config.toml
experts_per_token = 1
router_score = "sigmoid"
positions = "rope"
rope_fraction = 1.0
init_std_qkv = 0.0312
Below are experts of layer 3 (counted from 0) of a mixture-of-experts language model. Rows are named router (the router's row for the expert), gate (a neuron's input weights, with its number), up (a neuron's input weights, with its number), down (a neuron's output weights, with its number) and show model dimensions 0-255. Each number is 128 + 24 x the weight over its row's rms, rounded and kept within 0 to 255. Numbers have three digits each.
Before each expert's rows: "gets" lists some tokens that make up at least twice as much of what it gets as of all text; "comes after" lists some tokens at least twice as common just before its tokens as in all text. This comes from a sample of Wikipedia text that the model never trained on. Tokens count by the router's weight.

# expert 11
gets: " |\n", "\n\n", " |\n\n", " Total", ":", ")\n\n"
comes after: "-", " |", "|", "\n\n", "==", " Total"
router:148157137181141131138135127111149143176162140132085125149148150137127103154151112134134129146138105130122157108151125121146119189143152137126094190138114125132118091123083122144148132101128108086087104140094110143108146164188084118109153118096164100161096165116165146163168122127114112082116132082155112130117099123145137112150108136181127141148111118153127131104125127097099120106108148130165074094098134151136148143163137129141088119140133127133093146126109142066136136112128129158118129110093136116127121146143131156101170160138159137165065098123123132134139113123148135154129128129114125153122112072125117108151142118118132120156081103112120102147116100135170115198113117120121126062098159158121119127107114144137120096087154113153103128140129146179158094131132101
gate13:181113147101143129071110110170101140083126078130135123113127133108112078127130120045146167128112163127114119157103169127141137115174102099152099148130113150135141143130081115129133113134102143122112128188160128124079105133131129135110174148138119185144138161125097148081129100111124130141135131099152153110127130158124123130121117151126116132149113116101127134146181113145139140114131150134083114101135107149139125128110140118114120132155112129127163167148126111140152119126139118152134129101135113108102157140157114095106109098114125082158143123155143133122138144125151158157071102103171186101161142124156091104124140145076117165089101093097143134100111135125128119116137096119095160101128182115170112153086119162139112133147159157094154112170104139094135114085125129
up13:121163121126133121116078105168127108107126125156156124156138131116153166114145151094124140160141144132146109137102113164130157149087140118108139143157139160087143123139111158126143128140149100116095140141170115143065088123202176143092137155079116105093123109130116138098133132118109136090107092159143144120178122154104106113118159159082158108121095140124077161155125137145171159141131136127103172122129135139145160181106144145158100125130119157091143108141127096161161127144171145146109126115165155110104122162146131096112115092129116113145122113117166128120146142127157133170106140130104113118160129131081113141098113126137149169145100119072102125085146140135129096127107134119118110108142119123132111178103175087115103132100153107137165101140108182159147118127141155
down13:121133112096094091129107145153106103078131108128141125089136131117143117120118124158088145122119107121105122166060142171111101135157123075124163108154113083110121097137123110131082106128116122085167129136080134117194098122142144090158123137093150143107135106144090093137129092108084139105119165167178144093150118159137115123139111128100118129150141105121085099127136147133154148160114147155125139095109157157072104112126141181118120096122146134131163130126152137105109073092165112123127186116159143114115119121131134149166113113121135125138115117130090089160136131183107121099113140093120146139163107144120137153149125119139106133129167136134130173097139173122144087130086126116085122135088087133113119116099163140118162128153129118134170156129122134142143150103144135
gate14:143101107189120101109139139153163126132123101156145131108165166138116109114109088177093177124098108173118170188117131134146142140128134123147139136136131170172124109120127122063102137113137119099129111070083134104134159143103123136151113146150147122202123132109154119133121152159143089108150138150136100101145148183094116109144128122149147100113138138149136116139122118109119102129131138117159109149109131145160153152187145153125089121085106123127106140161088089127150134106135138164108123178135075120130131168145134165164110111117136166141109148132145159132120145104136122100111156152151114101096128112083153128080144129112103102113120097128125141163135143101152174105122074147128139107118110121141122114107097157156117136081132175137101135118105112146107101144149140
up14:104109132136075161092141149109128140126089127141112143099159122137089154096119093158095139139106100166153106109121138148121081123147115141148101112146086171130129148135142135094079161143109125100095134100126091106098160108126105171123157139143147150118085128126160141138131068154144116126163139149108146144124171132128157122089152126144109122135088096153123090144124128116124125122132145090100104140073123138172097138140149160113117129164114136090115157125107109133142106094123145120097126180148139154086135137136126134176116105108128152168124169142130184132129120165115153139125121128119086147142149137164130126138174089121080098110146075134106145145148092123147169116132107134163134092135111087128121111096102128137160132118151118158107197133106130166109102150110098
down14:131110104099140152127126155115100134134089086143138110109127071117123146104082075156112125154046113129121146117145121088113133113136108121156227096163105141101162140142137135146130133157086130124146163116087157131153120119130125138132139148125151096126124136152113137115123112117141104141115135186114075122147116074132106134131150106108172124097115138104106154120121119138187096120122107123096127130090128118131108105137126126097097160123135147147127117131154128109118129175123106122132156165126142134094123142143150145116106128152090083096141106115078169207121134089097142116119141116139143119134124147124121119154101136153119129156121151148098124133094112139102125106114087111145169112081099106124132160161163146141121157162095172076125114129144118133114138152120146
gate15:122129150124184135147129143109110150105114156108164111133111147126144103150135128112117127130133105090109120131136173116140148146107146147112131172133117084170110164148105100147110142150116115132145157104136146143147093094146103144134114149145122116113115156145118171152141102123134094107094108155176117141139116129151081111137122121116130169132163136103134165113090135124124128078146141107112095119086085139131123161099178149141123119100086098144066189131099167090157117153173135159139112152107122145110124100108123143100158099161124124165130126154139150150114103202159155105116156126112103139090110127141077107133173097128133140109092146176117151099109088136108170111111097106142134096161113139086114147127117103181139120113105127113111102162090114130128096135131120
up15:131128112133061111124125151140126123121144123126154127113113120178167128086113147112109138110127093145142123123104169125140116107146127118111118099090156152150159137127120139138143089127104114162110143154151096087135122161119179096144100108106111109125101095139072119170158106072146128174142173107127160172145129114144096108080095112120100123186123140156151178114154105139102128090091159120121131106159146137125112111163147138120108096068113118116148074117148171152131107083115173149187125110121134161123136145114097109094142140139133176121140104151097096141112165148138091085123144103147143162106108132124088109128125121129100111151124093140156148105119158152122147116135121118132124083124140090141133141110137137117117098162120109142152146154133144125144157116114177
down15:097119133150146118142142130132132111113110129122080162164080131109096135132136173112133123160098099067146133139122138151169114124144136100163132130154149137104136118170138101110123088117131146134119109107167128134125154136154138101104143148084099100093121136160093138150140076157170123106175143115096088128114107117094120127092117140135162101142150135114133086114140148136151100155122138196144102123097076087098127143131121143120155195118130123122145089131158130142182140086093138140134147132109132122143143140163096119106127159112151126164118150114164124108147062132169100157164100086100133123144162092141115130194118133133140112150144123143124142128108124169113122136108126117111117154169174129121157131144101092115145126133085111097141113146148095088123135145153141

# expert 10
gets: " the", " a", " The", "'s", " his", "The"
comes after: " of", " in", ".", " to", " for", " with"
router:132138144159117145103090138156149121133181146102147120144119159126158154167081130127109140151125080133122114154148140134139143149113131127108146142168102149138098154126093100085129099091100121122134084162131115116127097176157097164136168105105162089150105151167152077126164155172131162129108106110125127103119136132162112077116138208128121146157147106157167117120104141126121114126170134155139122140094120126132209170125127156151125161086155145138128149150118106104134153142125113117114103119104139113169117133120094158089151107133144152159098141136133131158100110107146097149115109165131143162138118094148152108116118115117165123131112132125140108095074145118146150159115114105115154148076115102110102161096105102106095155161142153130134139131110157112125146140156122
gate4:114129094107100113126127129104118166115133141109101106118127157127152126140116133070101124116164121125100123128098126125130142150102129087155098118116163139087121135107157150123161153168124136136089124096128108098100103146094179124139140099124099114139106135128099140198124118116128122129078154056190111138108128122149142147108110126165090095135090106169132104152106088190115095124097165133126147093102126149118098185146133091134146110122105132083125155106095105142144085122131160171143105116121146095127082172164096153123144136123111095160114145142179154097122112106169098119098136164118105147086184125105151123133160124126127136134122098144098155132151144132104126149147150132129134128158138123105129148155111147154107129141100154133155142132131159153114138121152111
up4:125135118144110124112122109146135132111159145111127143138166161131160162132141115097109149141129112104162156084110133141088121170089139149179116074138136143149088154113130108100146147136131158150127112102117136055115118153138127146124128155111115096146152126178139173131131079142152108151131158109160077150137119164151106156101092148125141119125079105130102110080135127116111105110120140154145153107159093139173119143119103099142111133119128120105105106150140170142137081123079115176116076122143141144142134154087123086092155128119118100096100134166133088095134144134101148163156132171148118126106108134091167158143126122117110134136187144151107101081164098157086158106135139136133136134086141130126124150102134165156144132146129159144133142143150171120150148106100121
down4:132113116139126124145140143155104170097096134160157158119122153167101124135107109129167115144136091069159178164168139149131113124138197130112089107127108106162136131069062145110096126148141151147141194100118160159100088113132131128134090108158170154102119105116180117126094157137127106147132105164109135156129123152123090155084150108166119146142142108087142141139110125100097152125145122151103152137163105136115067132133096144109125172144108112118097113111170139135133100125130135099106151139108142119150093120136154088107109117095130119096067139112122101124103130104131099139114109128149151125141116143132123137162088125128140128146184140094106164152172142183111123154101115127129132159138143122103106156085131120156135124120136147120167138123116146127126145136115125
gate5:114127168115133112125107085122152138136150165160123112101100148172101132161134119134156134110116120135139146114125152129149152150087131144130126065130123122122133108139124177147115110112143115135112156149145141137126101173107102140165127106154165124156086164125165059128144142149124152134144169121118157099123138100143129113129121126111080138162133163127155136131150113095145111142149098117129132136065114126109157141124115171099096148156145150135129116125105094099123102147129101165118138170099151138112159135124092171098101119099180122116098153140118176126110135144116124120104124145115140158102118093133162130135085136116094106102113133117170110165100116199120167144145095088129139131126086137101181105138136158154155168180133115127109114104134129163092178118179117
up5:149122145121118113094131138146114165128129126153090145107124144132097101158137154143117146092081114136164136146115145135129176152128116104103109106104119131129117121112117149138135131175072109115145113128138117120118110190144142165155145130143129118159115159131125107115154145197148140108201107125122132185120164132163154128122101121088096142133146135140138108158131118114127108120109119127152114144119108104118162149153111148118120133143129101107137141132110102137136099155191126147125133134138142126112151112101090160128102124134134149080131155123106121110106133185099135105132118174209120110111116100110127114114105147155108114087123110084163136165157097182104167149163084097116125134158102132150133140120128117133133145177137104131146099113190144113092149122211119
down5:115141129145099127145108159154144120115139107085152116114132122164144144104100145149098120135104107153114136163107134135148157156146092130124238112130127128117124121122144096129105149131103126118154146113109144131165137097117097118130129127081151084113127110105182160136130129094113110177118132132111115123107118150120126133151109142147137178137143125142174117100113134097114131131114164110150122107155097141161104113112148138150148115007210118098105122107099121129133110122152127140117107138134065086135153130115159126147134127125151136104122142135122114140124104115133123133168147148103081110115113128138113136091118141154132101117131119121103125123108099098119143125114137163129136221113126126118109147114121072127118088147122127157096132101152148168115156151113100
gate6:143128131139105159071116100155115147120142151139138130110148090091130105128103079118110116145112119129117132142140134141101104134113128130131138139139138122122097123136147120148141166121133101122111111099114112111135131148145142163142109139136144126113159109149132142095160118126119155142161093133092163074124093114166105106129113115167159146096069121132098180140132112161127119136165135122083109137136113084152074083148129137106122186111097143129105188099139130119143143161110105129104147144095172133126144117140140050142123113165131133108138122159166176107100141117135097116134168124134148091142132099121144094152109119143118115117133108141136124135079106132150101116106120128114144126098124151064054107081108116150130147105109116131127167123178088158171106188118145
up6:133067103126168129127134102129112197159159149156114169115124118111144136130131111128130169148144128162129101087094127127137094133130112132115114128105130143154118151091119116178131101114122072131105168110085117144116138168144112152103089133133171103101120166152134125131135110151130127123144116092133094063126114148134108099111067100143126115135137131127135157094109121103132134121154137143073135150095110130167127111097147176146091116117077106140120129109156144110159122139143133105132092141149127127151142114088145150145175127092124145102171175156128127106116150134124109077153144119148078139122144101142090143177087111134122157110167166158188128135156121146088109123124134128145104152118112108152134138076124149114126171157151140135151115132161140119137105165117108
down6:118148131113088136122136135092147111124080128110113073145153178109125140129116166126127100099111128125144172113122092143117118122130114150107171172159112087098154143153126111114133147137138088122146113130132103158122163122102139146118125127123136133141152151125088111098095120114096139100130137128189152107105108121115122117145137101137115098117126113146129140110122073142178110172104135104105146096122134154143183146151157113114143112068232097118135127162127095103131119127130136111168088126142130136130146116111112177094141104087144118113118148113165185132133081124159075133154156127107120139140152136131104136095156113181132100109114146125118101081083150147134100126107105142124119107130111142158131101152132115114156096151129119112175082132094126124154110114156115

# expert 5
gets: "-", "|", ":", " f", "f", "="
comes after: "\n", " |\n", ")\n", ".\n", ".\n\n", ";\n"
router:127164131139147146110121138122133108130149169116148131112094158140158126149132127136127116105144117101104129139155131151110126136164160144102064154118139132119155109137131080133131121093123106135084165167130117115172131183152161150092162109096187102160133148138183106147125113129113137131114103098118073136085131132125132127128146152117114167123097161135168142129138129110169094114118129154149103113077160122144163109156127120161100157104106108140154169171155110133146154127148119110126083130126130130129135127131113114108126141121129107124081110152134152107119121072124075172082109150102113118155114123142106136159149116104131132139092094132102077161094135101115158160097135077084125101095127128064117118087131143138104157152174155131113112131138140159113109141166119
gate5:137139115144143122079107141163119171143115136152152152116157125123103115092145182094114121157153127169176115129112125075136149087140122083122124173122080129091132109156140106128134133092118117130129176136121102137058127113132165151131140107111143147138143138112118147144114135144087129102135096150123107128088134153185128138110151131189176133130111105167135144098148144163137116102116118108118156089125141158117127116135111077131126158113185153134159173125132097140122147125132102145136102103097128141165158125144140139111168081099082152106101105132165172153132127150167142134087128099110143129116115054089097085159123141128122134110156122127161145135087152151081146145164136162134165140126117138146105109138112132120157115125159135140139117111124105110133133134115110
up5:151144103110170113135172088137121138147176130151143098123162157124103116126120167145142104125155095146108114122122148126124105107146095103131117147171072131128107127142107109146101143130106107130088114105140098148107102155185128138113124165154166155110130139170127096129109114181120093140124122092110092109149145099140124171160151088128133081153122105139121178128160148149123130103136126121097108092165130202124121122110130083142104163118158142114179181162107144134138155126145095153153109168170135126148106141136134126108128134154087133099105130134147109150171167091153133131080134149127178139130152154118138131138092151122088107146147117105132130154130146124084090135075123113131100141143145163114112135106140158130132141151137135159179130127167130145133143156124097
down5:118085105133132125179125146160139121130105144132128094129141102156148130124151151162108129139105109092137094106125108154120142131134126164132130072113123125154142098155111111162140133139084150143121104159118154116152139108132120127171105132097126116129082130131169116115099139169162137152151127110138102127113146109193097152139163158141130084134156139166132129119141144145131126107120132178109119101146096153081159085131071073107151136155131107181146105101074142123141164134067115137146135125149131095113097111117136114153106133129144134121150135166094091116116106129160145150118142122106104155160196144132177128092173172099112138132090130125117169140144125166153124117146106130123118142128130093129102083120105117124115112153128155118124128124181120149193129147156098
gate6:165127139154112150110123101150154135089135129146166126144110102130155085126148079151101142130175133170122142149158171131184129159118143120129135148067111123100200100161110136115093121162117131107160094106115143083139146121110119115144136114128132159101075162148161102146105145111127164137174155131098161170163104131113117120132096160111110127125109116114148126145148139146130140122110120142146133150144140159153151132133106095133139113115107145150135107142157180090150132165110127131187106103110151178130129131153098101124110105138115102110099133134049128139120127112133152122158126072105109158112152119132146142149090131123134134124117155134200133183139132106091126146136140165157112106152103091126124157135135160116130144127122141129154097178122106108129104158113136
up6:160097116157111133140121145107148118117136136168104099115088163116072095130153094129183095125159124141130131151138150124096127122131147106146109141107086142077183154167118105150105110130136150109119137110181135106150110147162135111153101089140144141172113145111127135173116124111139145138155154100129125149160149150132092108146121118106134128113154124116152133141133144175109152140114093153101104098176126169200138144145092111112137138133145124173145140125155132141148158145143141115133120124122162147111152124168116090159119083149091072155127153149094108133133151091136102088127103095149101134069154108121088133137119137154130126088146137155148127102136161156141115160150120062139135142143117102079124162104080123101117140137148121119159116112142117123156136120086153
down6:177189115116096115103121117117136099123091106133139194141124116140148121141138126155159152117126134085087187119135139145102143110101132092118147115096145125134133116162161087130134073137105145086156156143136136146103077116139112127150149132127146156096101115119105145175108094109109106118119093092164144134140109181121134169169149119120131077138134173133102140121162115121129110144109136119114160136146123148133161155148123145177135118123129116196137085124147131157091124145140098131158160128113116105125117083155150171166089144172157126122159107156118123134130142134114127093144120146112140115100109130113097159111117088120157117140080114092079131135120145131119136134168077076098098139139106125110107104110145132106104158141098126102150128136122132157167095113133132
gate7:118132119121122128167144111118119121124135150174121146127097139104122140101144173137138141126112097099104113140123119087073140102164127107153106087093106172120110112165148165090130094141116103120173104141177131134095167114149165125129152126109108108107101113157153150132106116174129090147125139112145130143168150150150128162134129090138171101146125103150120129124085118117190154150132141148104135084079143124146142171143072143164109173126154190105133105142107123112123142126111126114145113138132132139123156136162097115126086128114159079149126112117150153143137124150163131143142141110125143106121148182107165113098149101123070133111145130135102113180130146173123116129126156143127133076082167116128092148146103081145102146123149134156140118131119175160119094129123121
up7:164136125130135107093135107093162143117118169130110158134134124107148147107144139169107153153137152084112158109138111160114129165160137111154149088141117120151099156086153115079119080152105146145127110101090113160110136129137159151118110126112121144108127117181131109119109127106142120095127119142117110132147139113112115148067114064076115143098160108133084127081121099147123157122133137114155191099148121163157127150134154160117160113107139167166117123194114152143130130157138161122145131151125132166134179118094116098125166143101099114159090129138146111121133093154127139138102162119115095124093145157131117127126098119104110109149136125150181121112127149135167120115141132126126146150148132129117139209116168113079141116117195144146113125145151102169127138116140122
down7:078140103124090142138174153116189116148148064130155113108185143135125120109146156127133116086134099078121110126140121108206153127129123136120116126140135157134141126111123102142146103163153116152102110145144178124125150087137134098118095132098089144112148132141131143174114141111156140183149159122151178127095104123092153129149086141112136100154146134147095099170099123112161139097141109111111082112109124138123131122141120098189148138125127109138111137149090108103101100152109095129066144119145119158168146128133137140117103180165150098115110134122140157137126130134132165151086114132133098104102119141120178102132095112145132107134121097085091131099125158111103142124141123132108139084127102132117133158123129112155107131196144085126120103121143126102102122124108135

# expert 13
gets: "1", "2", "0", "9", "3", "8"
comes after: " ", "1", "2", "–", " (", "0"
router:129159154152111135110093126140123118109117180121124154121127150129139124124094149130133153153129114165118151164134159134131120131151142117104118174148114164134080131148066101113137146073118127157128141139133155150105104129120133173081159153131131107140131132138126091134130142163121119125105126134112116117114140142145134063130159155114099135142121124178156151142150136131108130108131096130130094125129152123146130131140094143171112131210073138137096117144139137095147167092151129139108147102121129159131175109128078129128119111100109121115090128099117155130092139052131118162090056157103143125146111105133110121102125124125168140130074132124097082165076135093149121160124142132139119087106084105107136128119118130111080141164153145109130154150137117158104143170164137
gate15:171169112139167100120112127136126132162150131162173136132154126126123109188143173112158095131157130168091118125107076174086142139128110183139147135111133117161127152129085138075107130095124144144114153129132101092160116090154151101139133145103110148130162135102148116128145125124118148125113084130148147095106097135073158126123140101155128144093140107135162151112119132156108058139150097137135118157119156104066120116152111123117089102137142161128143099186134145101132084094129077125112154168082127155143181118124121123126137129165102139111128119115119159135141130118139164114116133126079114125114116129109107124170109103082122148131099162112095153143140117126088136122098137109113144110119166085133118140160081138105162138106141133129123139134106119120157103141154150
up15:117129148102149138155118111128098109130110142112123121095120131099077139158144069138127165129094130084143139161112147150153158108118124106122105124113091152096137077169130096142117127134143121128114100116130164097128141146088110167104114117094145110170059134145150122133129137092146123122123161128111159175154156157135121106130183150135114113144126113084119084142114164105132146114169126111158142140126137135151124141113157113133188146107126106100126129128125112123147139142106152110137127084147111089147108172143122117158109145097113118127133141155107098140086130110121059141126096118162105115122174143125145097073102143122135120170134108104158157111103130129095111089129104143168125142141088149144182123143138150167093149091108111147089132078154154115123174127114089
down15:174102165126121131139128106141143134179172165131150130128160148113095120092116122129119156100119102108116140164141127142116140094107134137100213119115177124145080143190097131121091148117116140153104114111134169088092099147118141089102117113168134143140126202134134110127134102127135156123109116136084100158130145108119155122103153119143120135138124160107140122170087110098139086123158159107149182123155109125106147160113108161094145152134131134174151118115140148096156093131102110099091147132154141090111136153088129104101154125163091143125093085117144133117105156120112135156142145119102140095157147129112135134165160094099114130110092139142120155127146120142108096148138155128178126123132180123107151116128111119133101160130117137122086155107095146127113130114105168
gate16:139087201072157142123131122173098175108107104132160103120124157148111121120178138090104108139118138107107125169125134128150099085181110115136110163145141095137137154149113132115148129122149129161091142082112133168120142129154145179117099140078135081096114153147127137113111193157145138114094139129140119100086162137165129127114147132167119197116118101133116123121135131104160141143120108139164131151121146128085115083132115148096099117149119139128112153140102141098128126124130146144072153097143164130098119156099081136073178148108132117117119127127085135128107136093125145138140114128075163125119131118109099126124147134121150116152149095142134113101157156122130121166156124142126142094120121154161120117153132145131110136128112146152150126176133085171126138108086117
up16:107145167161126172145098120126157103109062101148155114106144154126124165081161156152121163132135116107139144166115149131114108169094136118104110151091126141123095113102151115132125133110126097131171168138120162165156136150188133137131097095162115130152160128140123128096158154145126109134124146168124121113097132133158124125120112151098141129169081142114133113168062137100125111124105120135123128123108098127104131081116121147151171133150116168119136141158140191101124114109123141146142115178135108121127138143104079142095091107104201103115132125137154154115125141126127099156102131135144141105086075129096131157074144135146149131094130150098136124118082147113150140111133107116113120105124141093108087096133093124172102131115123134133146092112124180127091113128139112
down16:103117087133123138111139141145116113144159113147090100138167143144096093124131078152153150117126108122081111133164145139144172140158124133150133046126115098105133137173123107084117129135119142106123128134129095130134127174108093117106159155129113093135132075085070086164140156143183107098133117145099070140138070111107157135146094139137127122147145137119168119127112109126134109115132163100088117092131113130145134144126158140106125139151145127084125100113162118116151141100094134115131131131108143128140149109155107126121125140130127123128121161117087186171122088177131124120140128128117124138170156141107108150133124116118130116116172123184111156146136131135123143102115178148138155057119162122131145078115148138108139159083162161113136160106146116109149119155154103
gate17:130114151068153135134150090132138132161142181098142121129117116131096140127125128151076099161092140106147142105081154127121129136191157161133138173162123097118155106108147165112153166172096124132091119111096077158129123113123119131120099113130138155130110126125118137121092128118129132106143145111124110136091115137136105130169140149117166152158123132121149122098119101134162127087147113129162106111100097134144152186110143093101119132102103128102128112164106123171130127133128177109146099132147149136120191127115129093144138112144097150099083141103099094121169112114158087148121147131135138133083157110129131109107151081106103088145106122106125072133131115147134126135105099122117116136143151098135128164107139088037121136124159172147136121105148163144149105108112135
up17:099110125151097139118175110135129116130130095120046128103135165091113110118110165092127128099129113113111127083085128137142131090142109114121184130146116145183137146110132089150102102169103155125115103139152123156126109158092111129082109114138078133095111076139132130197111134132132121126159102121143138185160140152150124122107143111137074094103126098133154129134147126129114139130128113132134178144085111163123105108116104110121120107143136129135084073135164156097110137136128145153133095105137155140135105137102123115126139161099107148178150105139142130128079122118088163110120139096104147080151123125152113136160121145135114132120155138121131146160117117143146142174145170127106132118108124196136107129172096087132130173139103086132151108131127142149111146136136094
down17:133111124110117142134127159142079141107097111115137116097166081121114114146166116111111115158132159152159178123109140118113154160123121124123134159161138117128105140141157115111134164089123166137116167193149096121144134151108108134114123126114122204144121153127084134099129138066133139094146143124101127189132125152104102122078082130105114131150140179125078044095093117128151118121099131115107141152116138141147118111148108099155117145152098083118140111086151125173146123119152155095115095145116138121087155105142123125152138126128137141150113138099116126129171111102168097127165159177188119125105166131096136141120111097117143111115101125132122139122090160160130146134128125147173117091106139154098119135118095110138084120147162120140105129140119145119115101136121141

# expert 0
gets: " ", "–", " round", " $", " −", " December"
comes after: " |", "|", ";", ",", " in", ":"
router:134165170165150160112109159094135159135125182128139124126133128176155117145105109120092126132126114122113129130132163117105130144127158126098063169156103158130122116138085116153097130073118134107132144143128150146119143168179126144100134136088124102131108155154123087126135100149148114133129113114107110116121128134130121109149153160139093154150159113150183132147117132079105122136134134128154087114092146144124221116168118175125110147130061119126129114148119148098108152104148131126125138129110150121127142121113106125149128119120106121163108125135121170119092150074166111167107101148105141147113073107127128127117104129105152129127134104126111116129121135108151108166108100128147154050087105158086150138120134131139057178159145108105125130159158127119123134135111120
gate22:098138117114133132152183110094123128141120163150105128099132081151083151128111154114073152141109143120166190128117137121143122177125154133105125111123121087158101122084065156076150102137125099122095106141102127082109112098115127128096141151125120131130161185103127132123133106137122133090121103126154127148141123066144085119096136131184130152139134129154106155117105122076123147099149142116126130146140137134144177115074126117119122172102112136158103129143163128086129153135141106119154150107155165105123095118143146143109121143107100140159159149124130166181144104131143130135097132199123166141121123086136089136168106150133122131158129101120133104151117117138102141152107154104133157120160114170171102102113131131120107144168150136116125107142077128110145127108143136
up22:157149103113125123066157098121142118126136148095116149104104090139144127167160114096088118130148100125126158148155130125171171147126144129130143138126078110120141132158128168106157093128108149126102100115140160155143144111165131110109119115161129177164199142116151162151106086154176125122127128152105150139125144100134088095119153129103101146168155180114105139103118133073127106126208127140129105123082109116143140121133121136121139115202132124138116126110116104111143131095102078151096110118133167098167104153119152188145139114128138139153137110152091128127138119129134113149131106166112120125103135146130105114105109099120111139133142101109167102112181152137141140097110137136110097143107125148125090113113139094120100152157173125155169125143085162146125124140110128
down22:169126088076129149112132130143128156122123104146155110104111155124162130091092088137134143147163144144124095120117109145108147087145117138086143101135154135093119152119121094152121129126098104108094104153148122133100084155121112106117099122131138139106127122120109151122116116155163141119116127120117106115111167123132122137115099110119086104140106091149179129119127124081147151093111098160105131163111110146123182148091139155151115124178155096147156113131051098137129157145102111179116153140132071101124147140142145134166125148145175162087155128146166111121121164101095087166148147134153147171149084106167124091120121103131143137150130113139154163099118096161143109131131086133166153130090161164119118126128102130098127085108101111139175140140122122108162154153119131
gate23:150134153180115136179095143087116134172117135192108163136117094095148110119159135131140125089124135139110096144151158114115134122157141142100175128125124151113113133137121124113135135102136176160156134146163127113130141140132157141131151115152097131115123116144118138109129142095167084144150112142097094157132107075188098174120133089085159088132152145154114128157149134080124113106136144168091132145102145113122137112154152095115155088150106123142112103152123134129111164122135116128156139091146133110117117151100116134176113120148115112129115163158129148123143131142121131109112121138094177128135153132121153121160146083095116136088127093112132162175154093163111095147108117135151176143142170143149116165174132106101143109142121130084073120137089146135062147146145106
up23:109146122134162180178117156118104139118166167142159122149135130130145135135122101162117172140077166078130123141145137109147095131137160102149131094117150152109086102105131143135117142111145138122125173185139136125126113116085169145134134104143131094170161164097121104150118162132087094116104170106100123144105134151115115125167106067122161110109176132142134081118124121137126171131116081136095143172172144133143137166154157095128159131120121128132144103129130099099097147120118084132126117090155107147130148110128113137130113116123172194138124115088088174135105148115135163107125117093115112173136139082103131127141093122096100133123142109123120098116108112161112128126129127156116111124149119130099108084163119152168122127143120127166145111165164109127083143105111146
down23:137131124121123132099157144107127105135137095128136143124163115121133150144139110112102140147143126102120090130148120082133139164109115097121095148137148173118126145169147085165156143122090106084151107133156095129135136114109112125139124094123099098163136170180105140101153134113117119141075093185145106118120175146148116105142108169145095156116138123152122102129152133115119090090130100116103071126149147085106114093097114121170171130070117124120125114143098123126152143136193159096128152118114117148162120112084123096121141106110130093054154200155113122112098133120147157132119145174140124105105106091111096122126147163123117093116127122167104136133138143130135141126130128141133082144126134155112098111132111158148136173143153069107124097136137115140097121108161132
gate24:147104155075122147156127148147127112171149156144112138117119102119149108125131138131107137114147092129094147194147116136130139151150164136108120141154106118114166145129098114136114112151120146141104157144151096156082103114120094145087099156136157113068130117116109125154127127133145150116162147101159101152168120119113122128113108139136134145099130125149138130085105124091205087116143154133139123113128149175104172147130127171155139126101145047134151135131164176122158088122137114168150124128153105068119176165128138157116133149096168078146153092139105141137132117118133114114136085127070134110114152078156099170162146120103125120137095111134131146158074107134135107154095151133143132124143161126139138149116109128160161144128143147156130140139153120091139136132139118
up24:120124161109121150114142123096133112126154164146088152098147096149153125134149146150166104177137103141126138177149115123149104122162146155123156126147092138127171150126151126150107128172165142130154127163133074129106105135094165102132144109063104080103093110127143141146140118152119164122193112119120099125166158138148097167119067160151174119084130128144141128124116114119176150115110131135116148108137165144112126120119131136163123121093131098146149152143142162105182143153161119134131089106135099131092148123122132151105128126103098103125136105151122169130133122136157145089167135141147152158133138068136115133100123164126099148136124110106150169103140126134148069125136150110121134093157169130197129144136125126086163118117102118123098132136132124100135111155081147
down24:103086096126138110147151137137146121144133111109117112095115147141115126130128159105120125146130147164123137088136153118141142144117097115096153100142105151078165128119131123099129122110098128149155128102113155076110140143128128172168099136072100090140075156156163158140097119136145138133160130132130138135154090119101094120084105134159148166092126102132116142161098087156104152132095174116140131136083123128067146184152112115130089108141115157168126126094134109125090127134174116120192148126118132114105125112122087102119156144133136194110120109122105155184129104113128136101150140150114122140133102143175146139089098115128134086132107092106115112135164200119093125096113103124127149172140132171138123154138095134120113133160114134153144147111132133098119137170141143